Experts of a small language model: vocabulary 6474.
Below are experts of layer 5 (counted from 0) of a mixture-of-experts language model. Rows are named router (the router's row for the expert), down (a neuron's output weights, with its number) and show model dimensions 0-95. Each number is 128 + 32 x the weight over its row's rms, rounded and kept within 0 to 255.
After each expert's rows: a language model's description of what the expert responds to. This comes from a sample of Wikipedia text that the model never trained on.

# expert 29
router [135 105 163  92 122 165  90  77 105 136 205 183  94 145  85  83 140 174 112 118 140 182 163 116 156 161 178 117 213 120 128 156 135  98 117 166 170  90 175 132 164  94 123 144 133 136  99 176 109  96  83 114 140 146 125  94 154 149 131 134 148 145 138 183 110 119 121 134 126 148 160 135 132 178 142 125 114 113 114 155 161  59 151 158 163  99 158  87 165 161 179 156  60 137  83 106]
down0 [144  69 176 129 127  82 120 114 104  91 141 138 193 100 110 154 130 126 177 144 165  91 127 115 168  79 126 107 142 186 200 138 136 130 160 110 134  94 114 143 217 121  99 119 111  98  93 221 179 144 190 143 134 132 157 119 153 141 101  97 136 145 118  86 100 119 169 128 112 102 163 189 116 123  46 135 119 117 146 102 144 118 145  74 134  97 140 137 145 109 128  64 144 122 107 102]
down1 [188  87 209  69  78 146  82  79 116 188 154  91 108 126  92 102 111 123 103 107 164 179 125  97 129  88  98  72 121 126 117 142 162 124  94 130 108 120 140 154 133  88 126 127 116 169 131 149 117 179 102 121  73 130 196  82 119 129 106 152  81 139 134 141 169 151 185 113 138 135 184 107 109 147 143 175 139 122 151 132  69 128 144 171 134 119 130 132 149  77 186  88 158  94 118 166]
down2 [120  92 133 115 104  98 138 121 208 150  92 129 179 118 133  76 111 150  74  73 144  84  86 123 142  82 140 159  75 145 126 158 117 112 136 166 143 131 155 141 152 162 124 124 106 112 112  51 180 127 132 148 106  98 170 124 109 139 157 194 108 179 153  89 142 149  88  66 128 172 156 141  93  89 156 137 129 123  76 169 199 174 129 138 112 119 137 115 106  94  61 149 143 176 123 109]
down3 [173 140 165 123  88  78 145 104  57 114 154 103 115 223 155 139 122 125 138 129 135 113 123 105 109  92 112 118 170  88 101  77 106 144 150 105 159 135 142 192 125 137 113 109 172 105 113 175 114  77  47  99  70 135 188 114 153  93 119 128 158 109 130 137 133 132 108 168 122  72  86  86 131  78 121 117 129 153 153 103  98  89 165  56 107 168 126  94 135  80 170 126 126 102 134 132]
Description: Opening parentheses before dates or publishers in citations, plus table pipes, commas and dashes separating list or table fields.

# expert 23
router [ 58 121 133 118  28 123  97 152 184  66 109 101 162 143 136  54 132 160 126  77 120 108  63 116 130 137 131 154 132  85 139  81 116 142  90 114 166 140  89 154 110 186 125 135 114 121 133 130 153  95 115 137 116  65  81 164  86 166 101 137 118 111  79  84 134 146 120 109 164  80 158 117 173 141 125 195  91 134  81 153 136 134 109 107  68 136 138 155  96 139 113 122 143 118 109 160]
down0 [137 119  95 117  93  86 245 183 148 135 138 132 128 125 100  99 104 128 112  94 156 172 127 178 115 122 170 105 152 138  97 116 123 136  81  86  74 143 128  85 148 149 159 129  79 125 165  87 189 162 137 154 125  70 110 158 146  93  93  77 104 147 126 104 105 106 109 116 102 122 111  71 127 136  89 130 105 177 121 165 168 121 131 184 179 162 118 150 159 108 128 177 147  88  71 110]
down1 [ 96 143 102 117 134 142 173  68 110 125 130 111 113 124 105 103 114 136 165 154 121 138  77 169 127 167 104  94 132 100 156 136 157 138 127 114 161 155  73 202 204 180 161 103 102 139 112 152 110 106 132 158 145 116 152 114  95 160 101 110 112  65 114 167 126 155 120 213 150 112  88 129 155  15 137 123  57 126 121 167 162 140 184 155 129 120 130 135 105  98 118 137 149 138 122 184]
down2 [147  89 102 135 164 150 127 106 130 204 201 123 157 128 119 153 170 190 137 103 130 179 137 112 130 108 159 102 165 113  99  77 176  76  99 132 147 141 125 156 119 103 147 167 145 120 106 179 145 132  94 141 120 148  83 131 213 111 134 153 137 153 168 126 129 177  26 168  74 143 120 124 105 127 148 198 126 126 172 133 127 144 152 135  87 131 133 134 109 171 143 145  86 181 159 139]
down3 [150 141 178 126 113 131 171 124  72 186 123 120 112 172 105 147 105 117 157 137 121  94 113 114  84 203 146 107 188 136 134 141  95  86 156 172 142 160 134 139 105 149 170 128 123  81 105  70 156 137 121 169 110 104 145  90 136  78 211 109 107 162 108  66 182 132 142 100 157 111 155 103 104 139 167 146 127 119 124 114  41 177  99 114 136  91 159 157 149 169  95 160  89 139 175 130]
Description: Short inner syllables or capitalised opening pieces of foreign proper names and words, such as re in Eredivisie, Mar, En, Po.

# expert 43
router [120 149 175  82 126 166 129  85 102 151 128 100  94  97 115 176  89 147 127 187 107  93 164 112 144 148  78  89 123 104 144 172  84 129 100  83 142 186  75 142 141 129 156  84 123  60 142 104 173 148 128 116 157 151 155  98 129 149 100  90 138  57 115 173 115 104 121  84 118  99  89 119 171  73 116 165 104 121  96 175 138  94 122 149 126 170 151 127  89 158 198 132  91 168 160 167]
down0 [104  96 143  99  79 121 151 125 214 126  68  96 173 144 162 134 171 132 114  99 154 118 123 130 109 155 182 145 165 149 152 163 119 170 181 182 130  82 125  76  99 132 102 125  83 134 144 121 125 119  94 134  97 131 161 177 171  88 128 137  73 157 144 159  88 181 122 117  75 116 108 132 114 171 125 130 115 137 107 103 136 135 181 104  46 180 160 162  66  76 131 119 165 142 146 129]
down1 [146 110 173 105 137 141 147 119  38 169 135 196 221 145 112 134 158 197 126 123 113 113 111 122 107 123 115 121 112 111 123 102 106 129 160 164 141 183 137 135 140 103 187 155 130  97 130 187 100 106 100 110 190 104 184 145 105 111  93 128 155 121 208 158 136 102 100 106 175 100 158 122 165  52  99 113 141 160 119 177 102 150 144 129 174 102 110  93 129 114 107 111 131 127  90 103]
down2 [ 61 105  86 141  62 142 171 120 177 102 128 138 166 104 148 135 175 133 114 127 180 129 156  88 167  97 173 125  96 163 154 118 116 189  69 142 107 140 126  97 188 117  64  93 136 173 102 154 105 116  92 114  95 124 137 181 128 127 114  88 150 162 113 115 101 126 111 124 109 125 152 105 168  90 138 157 167 137  47 123 103 136  96  98 201  98 157 136 176 107 150 159 138 132  86  83]
down3 [146  25 152 131 130 135 203  82 183 102  79 144 105 124 131 111 192 131 106 134 102  93 103  96 100 151 120 107 103 123 135 113 150 115 121 120 134 161 158 140 160 112 128 153 174 135  59 122  99 105 215 111 156 121  72 142 108  87 141  93  92  96 104 111 113 183 139 125  85 125 130  99 171 146 141 151 189 148  96 134 169 112 120 134  83  74 139  90 185 167 144 144 119 124 119 157]
Description: Byte pieces of Chinese, Japanese, Korean, Hebrew and Cyrillic text, plus a few degree signs and numbers in tables.

# expert 20
router [124 130 167 150  55 156 156 106 171 175  91 121  89 136 101 131  79 126 105 158 132  62 151 142 124 150 110 104 146 101 161 173 117 120  68 130 117 110 155 162 178  85 149 105 137  88 150  82 132 165 116  84  67 122 132  74 132 179 133  95 121 108  88 144  75 103  89 114 141 117 150 106 179  93 182 155 119 108  93 142 152  98 119 175 118 109 167 120 160 171 196 106 148 190 129 158]
down0 [129 133 138 135  95 199 160 108 163 118 125 127  87 177 105 125 103 160 193 109 114 103 104 124 125 122  67 144  68 122 161 118 148 153 140 105 102 134 166  93 108 121  69 160 109  86  92  87 148 164  98  48  95 192 166 186 130 107 162 106 205 110 127 100 143 187 120  92 132 147 155  92 126 175 101 141 168 161 108 148 105  92  96 175  86 131 126 127 110  99 134 165 141 160 113 141]
down1 [162 121 147 189  92 137 159 164 157 124 133 182  99 148 160 140 133 184  99 157 145 168 128 109  62 126 112 140 160 180 142  90 190 130 184 159 129 156 123 134  84  98 178 143 151 115 161 190 148  68  52 110 121 110 129  83 146 181  90 150 187  93  98 118 108 108  99 162 159 129 124 124 177 146 136 132 157 122 102 136 165 110 140 148 120 172  84 130 130 171 170 115 156  89 173 140]
down2 [157 170 176 137 201 169 107 133  77 151 117 107 134  88 157 139 149 130 179  97 118  98  82 130  70 139 124 128 110 121  91 118 110 102 141 123 120 110 137  92 116 116 136 109 106 110 131 121 117 100 171 164 129 161  73  99 189 100 128 128 161 122 151 162 160 110 151 168  91 123 123 164  75 125  94 161  74  91 130 106  87  92 130  91  22 143 129 101 144 103 125 196 187 144 123  63]
down3 [112 162 121  78  54  99 125 161 131 161 153  86 144 139 179 130 151 215 132  72  88 148  90 123 105 172 143 116  87  96  74  85 115 104 121 140 120  95  86 104 172  49 102 115 129 152 151  54 170 153 161 135 116 132 112 126 169 128 143 187 106 140 174 133 147 105 102 118 109 110  51 145 127 112 127 142 112 116  82 156 121  93 105 177 122 167 148 158 103 118 120 144 160 126 139  90]
Description: Byte pieces of Greek, Thai, Korean or accented letters, slashes in pronunciation tags like /pt/, and symbols such as &, +, and.

# expert 4
router [142  94 109  86 140  96 150 164  67 164  82 148 136 126 122 141 125 100 122 121  93 179 182 158 131 128 119 153 183 159  98 109  67  87 191  91  53  74  78 171 140 117 114 148 148 152 138 152 145 125 155 106 163  96 134 100 121 126  97 167  83 109 135 110  59  82 100 133 109 151 146 160  91 129 132 157 154 110 124 181 110 187 133 131 192  84 106 113 181  91  91 157 150 135 125 116]
down1 [114 148 110 176  61  82 157 102  96  58 113 149 161  85 163 113 154 131 154 121 102 155 157  67  89 160 168  84 140 162 132 101 124 153 185  99  60  97 136  97 133 116 163 187 148  81 151 158 145 162 123 106 127  98 159  88 134 124 153 123 129 163 154 112  73  78 120 124 119 136 141 116 167 137 123 112  89 113 117 161 162 166 121 110 185 189  82  84 118 131 171 141  67 155 118 147]
down2 [150  97  93 125 134 126 143 138 139 130 123 124 162 107  88 163 165 111 183 183 103  99  65 161 162 108  59 147 167  97 127 129 112 122 157  99 149 160 104  71  70 109 164  95  95 102 145 104  92 104 160  73  94 144  97 150 171 150  71 170 178  88 114 121 156  89 121  91 193 142 162 182 126 182 126  86 148 166 147 142 137 100 118 100 117  61 131 107 140 104 142 120 181 151 119 133]
down3 [129 146 102 133 124 130 132  96  81 103 179 155  98 151 103 208 180 157 128 157 161 144 120 118 119 157 120  73 162 150  88 123 158 126 145 159 124 105 177 116  91 157 126  96 158 190 160 102 177 168 113 120 106 138 144  81 154 153 137 115  80 174 142  45 123 113 153 103 124 164 185 118 106 139 129 174 133 107 142 123 124 172 166  96 200 102 109  79 154  64 116 147  91 153  79 156]
down4 [ 89 159 162  56 116 114 107 131 144 127 142 120 161 110 116 115  52 156  83 100  93 138 161  87 152  64 124  34  88 147  91 114  88 139 129 134  97 126 140  91 184 112 117 210 159 122 157 131 128 139 136 137  57 127 226 163 100 120 109 132 132 121 116 128 162 125 167 116 139 149 145 139  95 140 132 149 108 118 133 115 128 168 194 146 123 124 166 100 114  89 125  65 122 138 157 146]
Description: Line-opening list dashes, bullets, line breaks and table pipes in structured entries, e.g. infobox fields like Genus:, Authority:, Built:.

# expert 6
router [132 140 155 116 129  89 157  76 108  95 121 197  91  96  99 165 163 115 114  76 139 157 148 162 134  99 136 225 118  92  96 173 155 113  86 151  63  91 115 169 145  84  77 167 131 140 121 119 143  96 147 106 140 148 125 116 106  76 132 113  67 161 113 131 106 163  97 140 202 158 127 120 150 169 141 137 175 100 101 177 130 132 127 150 186 161 163 111 155 108  82 150  80 104 124 118]
down0 [ 89 100 142 142 130 123 126  76  89 129 165 120 132 104 110 118 106  85 160 208 140  89 195  76 104 131 195 142 172  61 149 149 176 121 102 115 211 108 167 139 128 168  95  46 135 138  82 107  75 125 131 136 143 122 154 121 105  78 144 100 109 139 117 106 107 149  75 162 171 176 117  87 112 102 134 123 102 179 128  98 106 107 133 137 115 132 112 100  88 168  95 138 144 153 149 104]
down1 [106 129 164 119 108  86 123 125 154 115 127  89 115 124 105 183 164 149 106 112 121 170  59 143 147 119  62 165 154 135  99 131 136 108  89  70 111 115 120 160 176 136 155 114 140 100  89 141 157  92 180 121  77 157 117 100 157 177 120  86 114 174  93  54 152 131 118 172 110 133 184 113 158  73 149  92 123 123 228 108 114 123 111  91 161 152 117 167 151 175  72 127  97 108 108 129]
down2 [124 149 105 102 128 114  71 156  86 136  61 147  80 183 120  82 133 149 160 163  89 166  76 141  99 141 135 123  88 115 126 165 116 113 112 149 129 168 135 163 144 108 155 212 107 130 172 163  92 143 144 129 144 138 171 193 118  96 122 128 110 116 109 108 144 137 131 107 217  99 110 167 125 175 119 131 160  88 183 129 208 114 115 142 133 179  78 139 157 141 117 130 100  88  68 136]
down3 [155 146 107 164 171  98 171 136 156 130  68  86 163 102 111 175 139  80 164 181 117  86 116  91 189  74 148 126 154 101 110 125  97 141 117 147 117 146 135 115 128 114 115  45 134 125 128 101 196 168 111  81 101 148 141 123 174 144 126 119 148 102 102  97 143  97 157 126 124 144 163 127 142  30 108 181 113 127 125 184 131 141 135 127 124  86 159 149 183  94 112 189 106 125  64 139]
Description: Forms of be and have plus modals right after a subject pronoun or noun, such as was, is, had been, would.

# expert 0
router [113 183 145  85 151 146  72 103  73 175 115 101  86  76 173 181 139 151 103 127 145 114 168 138 169 196 113 139 132 129 152 143 107 153 185 150 122 147 125 127 145 105 152 130 100 115  81  96 155 105 117 105 121 187  96 105 166 180  91 113 137 172 135 201  88 167 139 145 106 118 137 206 166 103 112  92 110 107 131 180 157  97 128  86 151 169 178 119 119 144 149  78  94 140 113 104]
down0 [132 162  82 154 211 186  45  65  91 121  88 116 157  91 117 158 121  54 158  92 123 146 149 163 119  95 137 153 181 110 156  75 124 170 155 129 148  99  95 161 121 114 108 133 109 159  47 115  90  79 156  93 102  81 106 149 146 182 122 118 144 124 173 109 166 173 102 118 126 128 175 136 120 133 116  79 130 107 133 104 132 145 141  87 154 183 121 123 117 136 116 136  94 113 134 124]
down1 [180 119 154 126 120 148 157 138 124 150  96 101 165  95 121 119 107 105 139 133  52 117  92 179 134 110 125 107  86 176 119 106 102 169 136 120 120 151  78 109 175 119 121  50 108  73  90 158  94 137 150 206 111 114 120 123 180 158 121 161 122  52 163 137 129  87 161 105 136 108  97 148 190 115 100 148 156 142 145 188 144 153 112  74 157 153  80 138 123 127 154 176 147 191 161 104]
down2 [ 89  79  67  87 120 125 173 218 195  89  96 133 116 153 112 109 136 112 148 149 141 125 151 124 134 117 120 134 135 114 141 145 167 129 105  83  81 136 158 124 142 138 150 103 160  62  87  78 160 117  43 130  84 135 116 110 116 128  86 118 118 139 127 123 173  92  87 167 106 125 141 194 139  92 157 172 132 117 171 145 135 136 141 156 130 144 141 180 154  80  96 111 221 124 140 150]
down3 [130 151  59  98 132 161 141 165  55 144 129  96 139 101 121 176 166 150 154 121  99 131  72 208 121  98  92 137  89 115 174 124 137 109 186 192 139 177  98 128  64 171  80 156  91 141  90 131 108 140 115  83 110 138 116 135  53 192 117 110 161 136 110 108 183 138 118 124 132 117 113 169 155 122 144 111 136  98 117 130 132  80 111 130 139 162 131  78  99 124  59 159 134 118 113 106]
Description: Final pieces of personal and place names, often surnames or particles, such as Khan, van, -ler, -ington, -ville, -berg.

# expert 51
router [100 110 117 102  78  93 153 107  81  97  86  88  75 156 127 116 162 151 143 176 119 140 108 161 148 149  78 104 130 138 116 130  80 127 108 167 168 142 153 147  85 149 135  82 154  97 156 146 143 143 114 121 104 158  72 157 153 130 163 184 187  91 141 134 147 162 169 163 110 130 123  94 150 131  91 105  98 157 134 202 157 136 147  40 106 156  88 110 115 204  95  84 177 101 105 149]
down0 [114 151 100  92 127  96 155  84 100  84 118 102  96 144 112  77 182 139 101 124 158 113 117 117 148 120 175 123 138 126 127 127  69 158 168 136 158 129 172  61 167 116 116 110  87 101 109 146  95 111 137 165 126 189 120 175 143 131 107 149 161 108 104 179 144  63  76 146 138 129 128 203 142 100 119  64 142 195 158 134 147 192 154 108 102 125 123  84 161  51 146 166 121  86 143 131]
down1 [125 113 178 193 171 128 133  69 151  76 103 136 110  78  41 120 149  27 119 110  95 123 120 104 128 114 153 120 163 173 155 109 186 146 146 150 118 124 164 122 155  62 145 141  93 113 116 148  97 120 125 143 128 133 121 113 161 118 172 103  98 148 155  99 159  95 160 144 121 152 144  85  76  93  86 142 171 185 111 157 156 177  83  94 143  88 161 101 142  84 161 114 131 121 130 144]
down2 [199 141 174 119 121 107 100  96 108 150  95 131 129 148 149 116 133  93  65  62  84 105  98  92 104 160 138 149 117 139 155 179  91 133 127 139  83 138 101 113 137 141 124 131 113  95  79 167  91 156 131 135 153 123 105  62 166 125 183 192 110 113 143 122 153 121 120 146 137  86 111 156 202 141 167  45 184 124 136 126 141 197 158 136 100 101 144 171 125 106  96 177 102 179 118 116]
down3 [138 138 151 102 161 134  92 124 155 198 158 111 104 115 185 131 218 185 126 151 111 170 183 131  96 149 106 156 137 153  74 148 148 118 154 101 131 155 128 106  96 218 111 107 149  77 167 141 125 133  66 115 153 163 124 104 126 151 125 165 132 153 118 165 107  90 110 150 151  93 146 184 157 126 183 132 169 122 153 148 139 151 120 131  91 132 139  98 112 189  71 115 155 173 167 176]
Description: Middle syllables inside proper names and rare words, often places or species, such as Mar(se)ille, Or(en)bourg, Selj(u)ks, Fron(tin)iella.

# expert 49
router [174 129  77 141 140  72 160 135  93 166  78 112 131 166 165 149 137 114 151  87 101 144 141  99  96 137  90 119 139  89 158 106 135 173 164  93 154 106 171 129 169 121 148 146 104 112 135 100 121  93  87 193 107 137 148 134 104 155 123 126 154 107 160 156 147 162 131 170 120 128  89  87 105 111 170 111 143 179 180 132  87 119  61  76 115 127 166 174  79  96  80 123 232 146 167 126]
down0 [103 113 172  94 130 170 111 189 135 109 175 155 175 100 140  88 183  91 115 130 160 186 116  72  95 180 154 151 122  95 142 149 130 114 131  90  99 157 113  99 113 150 115 172 145 152  66 139 140 123 153 162  80 154 154 178 156 168 130 133 128 104  73  78 138 139 117 125 127 187 151  35 159 155 116 166 196 153 117 133 138  95 161 149 124 164 158 123 117 134 149 114 150 178 155  92]
down1 [141 124 140 106 118 134 136 116 158 152 142  99 114 164  57  82  99  82  82 114 148 143 111 146 154  83 101  39 166 136 102 112  90 128 123 153 126 140 145 132 132 141 142 118 141  97 109 129 129  81  97 128  74  81 135  83 160 100  83 124 132  89 125 160 130 128 133 112 125 106  73 172  63  95 205 150 143 150  99 164 112 112 166 120 118 119 120 213  46 111 148 154 174  89 177 100]
down2 [162 156 125 128 125 145 162  54  78 168 141  95  99 107 123 106  98 118 182 126 145 168 160 151 138 126 117 107 121  82  71 148 146  95 174 126  69 153 110 151 123 123 148 122 123 134 144 163 170  96 131 148 143 169  85 246  94 118 143 117 135 141 152 139  97 165 149 121 167 133 159  89 137 128 150 166 155 131 118 112 145 109 110 188  36 114 158 115 109 203 154  94  91 142 129 151]
down3 [160 220 131  77 108 101  79 122 125 192 127 122 103 183 125 145 139 139 138 130 139 117 102 139 131 134 151 115 132 124 110  74 126 134 169 126 149 163 116 125 161 152  22 113 190 152 143 144  99 130 144  63 128  66 171  81 192 139 167 186 173 136 170 156 131 140 124 138 167 125 174 102 102  91 133 100 128 125  98  88 176 140 105  86 172 113 130 156 128 135 129 144 127 130  92  92]
Description: Word-final endings before a space, chiefly adjectives and -ing forms, such as -ical, -ional, Civil, breeding, severe.

# expert 45
router [149 120 148 153 149 118 141 144 127 118 176  91 153 168 143 114 137 110 127 172  46 146 135 137 113 127  93 190 148 141  98  83 129 176 108  88 137 151 136 187 130 126  85 157 159 189 148 123 196  93 129 142 152 169 147 177 134 180 141 148 137 115 116 131 100 105 149 145 101 141 101 122 129  95 136 101  82 146 171 108  66  90 167 131  99  86 173 118  75 232 161  90 143  91 140 110]
down0 [117 194 174 141 146  75 121 125  62 143 145 108  81 118 164 129  97 125 113 188 111  77  98 115  86 131 110 124 100 135  86 102  74 116  98 127 135  99 125 110 129 127 158 124 134  73 124 107  67  58 128 150 168 152  98 166 129 158  41 129 111 137 135 232 112 110 132 113 125  94 183 122 131 140 152 121 110 113  51 139  97 124 120  92 154 150  96 104 178 127 100 115 141 143 101 109]
down1 [150 169 107  80 133 158 133 171 141 132 147 136 151 148 178 141 162 100  54 209 173 164 161 124  87 215 116 148 164 153 124 133 150 174 121  72 116 124 182 160 159 141 161 168 173 146 149 151  93 147 116 147  83 168 168 157 120 140 104 127 125 102 158 163  96 112  99  96  88 160 128 134 151  77  54 170 160 130 124 160 166 103 107 113 180 164 129 139 111 170 123 130 123 121 146 125]
down2 [ 98  82 149 149 130 157  78 136 173 123 161  97 133 105 151 137 147 134  96 104 125 132 117 109 148  81 147 156 102 155 104 137 128 183 131  82 129  91 101 149 120 127 144 147 189 182 142 116 208  76 135  93 124 166 169  75 143 176 206 129  90 103  97 162 180  92 142 152 193 186 129 151 125 146 108 146 139  91 144 150 138 106 146 138 177 132 191  76  79 149 177 147 141 115 148 113]
down3 [154 140 144  66  93 150 147  61  96  76  91 175 162 116  88 101 112 115 109  91 134 199 132 122 105 123 161 205 114 119  96 102  89 138 184 126 106 125 101 110  98 140 119 153 107  45 102 134 125  99  82 198 117 117 109  80 120 102 143 127  82 177 130 112 130 113 105 179 139 123 197 109 144  84 111 113 129 120 121 122 146 153  86 189 109 124 151 154 163 149 167  86 149 163 120 118]
Description: Ends of label or heading nouns in citations, tables and titles, such as Vol(ume), Rank, Date, University, Act(ress), Diameter:.

# expert 26
router [135 106 166 153 156 148  87 130 122 150 169 141 122  87 165  75 102 141 136 120 116 125 102 203 149  94 115 108 114 160  82 169 104 127 141 153 144  84 129 147  94 150 123 124 151 143 144 100 143 103 159  85 106  85 144 111 162 117 202 142 147 119 192 155  93 177 168  90  85 117 176 194 123  84 156 171 110 111  87 135 131 126 165  87  74  85 106 107 197  55 119 110 137 162  98 140]
down0 [134 167  94 119 151 142 137 154  69 131 181 190 146 136 197 127 124 154 147  85 126 178 136 128  42 113 156  93 144 161  83 124 123 129 172 150 130 115 123 114 134 139 129 130 156 104 133 208 124 148  44 123 164  76  92 113 135 103 153 150 167  92 136 115 138 115 167 164 132 109  95 126  76 117 172 143 124 140 120 211 155 128  96 191 127 170 142 111 137 166  80 134 107  88 132  91]
down1 [102 146 153 158  98 108 103  62  86 162  90 124 121 144  92 112 127 152 106 112 171 146 187 110 126 103 123 136 157 162 150 164 138  83 122  69  77 108  78 188 111 122 140 147 140 118  95 106 168 121 158  96 122 119  72 119  86 141  89 111 107 129 127  50  94  99 187 182 129 140  99 129  93 147 114 131 169  81  83 154 102  79 129 156 150 172 145 134 161 154 167 198 129 141 154  68]
down2 [103 118 136 196 239 158 136 141 136  84 170  97  95 148 135 100 126  76 158  82 159 168 124 116 130 117 160 162 159 108 122 127 218 157 134 184 133 121  94 176 149  85 116  75 170 176 151 139  95 113  99 153 125 101 126 128 129  76  88 147 107 194 138 127  99  96 154 102 147 118 160 110 155  95  71 130  88 133 106  59  95 139 127 113 135 104 131 156 118 111 145 150 108 136 133 119]
down3 [108 139 148 146  98 133 112 165 150 134 120 149 100  96 154  69 119 114 197 165 115  74 129 154 134 125  79 176 180  72 130 120  65 144 152 107  97 104 163 105 105 154 165 148 163 126 129 115  92 143 188  92 110 122 141 157 205 108 121 171 113 111 119 115  91 144 128 167 135 183 107 133 147 110 120  89 128 107  71 136 131 119 185  88 140 106 162  75 202 125  75  79 164 152 113 174]
Description: Line breaks, paragraph breaks and closing pipes ending table rows or list entries, plus |---| table divider lines.

# expert 22
router [135 194 106 141 173 150  66 174  90 177 189 108 119 141 170 160 141 108 139  98  92 131 111  97 117 151 153 174 122  99 119  62 113 114 147  94 162 134 149 168 157 125 103 137 129 114 116  59 135 129 121 125 160 147 129 118 107 182 110  89  96 140 167 132 166 137 111 122 119 138 136 119 102 152 175 109 104 118 213  58  83 140  39 128  89 105 161 142 119 162 130 172 185 114 114 105]
down0 [167 169 177 128 171 110 100  61  49 182 182  94 112 114  96 129  89 168 167  60  91 151 129 108 127 100 124 138  97 100  90 108 140  92 151 128 166 146 136 148 135 124  98 149 114 173  97 157  91 103 136 104 168 164 160  86 108 165 158 138 120 129 137 158  97 136  77 117 169 142 147 100 112 160 113  91 145 166 117 136  86 172 124  94 117  51 118  70 141 171 101 101 109 156  98  98]
down1 [115 183 156  57 139  76 133 136 128 192 112 144  95 120 165  98 124 134 119  83 118 141 117 100 128 136 122 147 157 112  85  94  90 147 124 151  77 133 135 144 133  93 201 177  89  87  92 139  68 144 105 149  94 145 150  65 138 174  90 147 128 135 180 120 139 159 161 131 164 143  82 134 143 136 162  68 189 109 153 103 113 130  75 151 109 134 104 137  96 176 149 173 179 102 110  68]
down2 [159  83 141 102 138  68 115 108  98 141 179 114  71 134 129 156  84 125  62  93 138 112 142 150 117 165 115 121 135  71 104 118 127 104 164 156 135 101  94 135 177  98  92 111 111 109 168 120 168 121 159 113 116  88 142 192  45 180 122 150  89 112 164 140 101 109 132 205 166 137 124 142 161 179  99 101 175 188 153 145  97 149 131 129 133  96 139 142 153 185  79 119 103 184 120 138]
down3 [108 105 150 200 148 102 148  78 177 211 134  94 149 106  84 106  93 132 149 130  84 115 147  87 162 147 141 105 101 134 128 119 171  99 102 141 111 107  82 149  65 124 126 150 182 123 149 140 146 148 171 115 128 167 135 100 115  83 149  76 174 102 117 112 124 124  87 122 123 126 132 174 106 191 119 125  68 131  80 111 183 149  30 171 112 124  92 138  91 135 172 113 129 120 110 169]
Description: Word-final suffixes and nouns for works and groups after "the", such as film, album, series, team, photography, History in headings.

# expert 63
router [ 91 164 116 108  94 121  68  64 146 157  82 123  75  85 132 111 151 139 206  76 159 118 103 107 113 132 150 125 116  85 155 161 176 119 123 198 129 167 126 124  78 142 146 121  63  71 130 115 117 106 103  99 135  81 143  85 143  99  97  77 140 116  74 102 101 110 136 160 137 144 151 139 154 145 149  70 123 115 114 132 121 199 126  69 184 118 112 124 116  81 120 172  91 129 135 164]
down1 [141 100 121 134 153 127 181 191 180  79 172 117 119 102 133 153 103  96 136 134 140 122 173 115 143 117 131 146 105 157 112 103 133 160 122  69 123  76  97 128 124 174  92 134 110 161 139 160 192 164  91 201 148  94 181 174 111 217 160  97 106 124 157 148 101 103 107 125  92 135  77 101 106  94 182 168 129  99 141 164  99 126 144 134 113  85 119 165 113 155 110 148 181 122  86  68]
down2 [148 163 187 110 145 156 109 100 154 153 100  66 131 157  99 153 239  82 160  92 112 131 113 170 122 119 138  71 104 172 124 143  64 146 123 116 146 134 159 180 143 102 144 129 150 128 161  84 112 128  58  92 117 126 154 142 134 193 130 143  89 104 134  99 122  87 113 182 138 115 153  88 129 123 123 189 106 144 171 177 113 161 108  97  91 105 117 136 120 139  98 161 103  70  87 121]
down3 [119 147 146 120 142 104 168 120  94 133 166 127 134  92 205 126 125 120 133 126  97  91 152 115 110  85 122 127  80 148  87 155 106 145 159 142  72 116  51 150 109 166 106 161 153  86 164 137  90 117 122 113 142 193 153 160 103  96 140 105 141 108  40  93 154  85 108 133 127 113 154 133 120  90 165 133 133  98 136 127  87  66 134 126 238 139 168 131 143  74  84 118 127 160 172 156]
down4 [152  98 100  93 198 107  93 112 142 124 126 137 124 163 168 118 114 105  69 160 137  88 122 100  70 158 123 107  99 139 136  75  89 133 170 148 151 107  85 111 187 172 202 118 134 119 160 181 173 139 136 135  69 111 125 137  83 112 124 129 133 170 102 143 162 107  78 137 122 125 124 198 103  98 141 133 193 156 130 140 126 112 138 113 172  58 141  71 151 139 126 146 111 107  48 149]
Description: Subject pronouns and relative pronouns that begin a clause before a verb, such as he, She, who, they, which.

# expert 24
router [146 109  67 160 150 155 126 177 184 120 152 128 132 172 152 161 146 138 148 171  70 157 146 131 105 113 127 113 175 119 136 106 123  70 144  99 105  92 139 162 171 122 124 216 117 187  60 166 155  93 133 118 169 149 131 130 144 127 115 150 146  99  91 102 146 112 149 163 135 122 161 119 106 175  83 115  97 167 170  94  61  74 104  71  95 116 169  84 115 139 140 107 135  69  98 105]
down0 [182 158 127  87 122 125  37 103  79 115 163  82 112 115 198 107  89 157 131 124 110  79 157 133  91 125 200 132 156 134 148 132  81 140  89 127 119 136 231 123 109 172 162 158  75 120 134 128 163 158 148 127 113 110  99 157 118 102  73 154  95 127 117 115 136  99 122 120 152 131 137 115 132 131 147 116 162 102 127  86  86 128 106 153 112 128 214 130 153 106  54 152  99 113  96 136]
down1 [141 148 168 122 155 111  81 118  67  89 122 169 114 125  90 180  92 148 156  98 153 118 181 139 161 186 116 130 121 128 159 103  78 107  84 154 159 199 163  74 183 146 146 105 128 134 132 158 113 135 135 161 114 133  33 161 166 116 142 159 134  93 193 150 190 133 113 184 124 134  97 103 179 102 108 113  96 109 167 150 121 103 151 146 107 133 154 142 115 122 162 102  87  93 180 133]
down2 [129 130  55 154  77 168 103 163 130 150 121 154 183 125  91  99 126 142 144 138  76  93 149  93 121 128 123 156 118 147 161 157 144  73 119  88 121 113 182 103 120  73  82 151 143  73  88 146 178 123  93  80 132 104 140 155 119 126 138 102 129 126 161  97 106  95 168  89 118 139 176  89 157 123 156 139 189  92 101 110 161 156  81 113  60 150 158  78 132  75 125 144 207  98 108 117]
down3 [154 150  81 109 102 151  84 103 138 139 163 104  92 124 144 138 177 192 153  94 134 193 152  81 122 122 115 134 163 156 101  98 173 164 124  89 104 124 102 169 125 113  99 151 136 128  58 103 140 145 122  55 159  82 152 101 158 174 184 143  63 174 127 100 128  87 101 171 111 184 168 126 149 103 149 167 135 161 140 147 119 124 100 131 119 133 165  77 124 155 178 137 103 107 171  64]
Description: Words and connectors in infobox-style label lines, chiefly of in Place of birth or No. of, plus colons, Date, Location.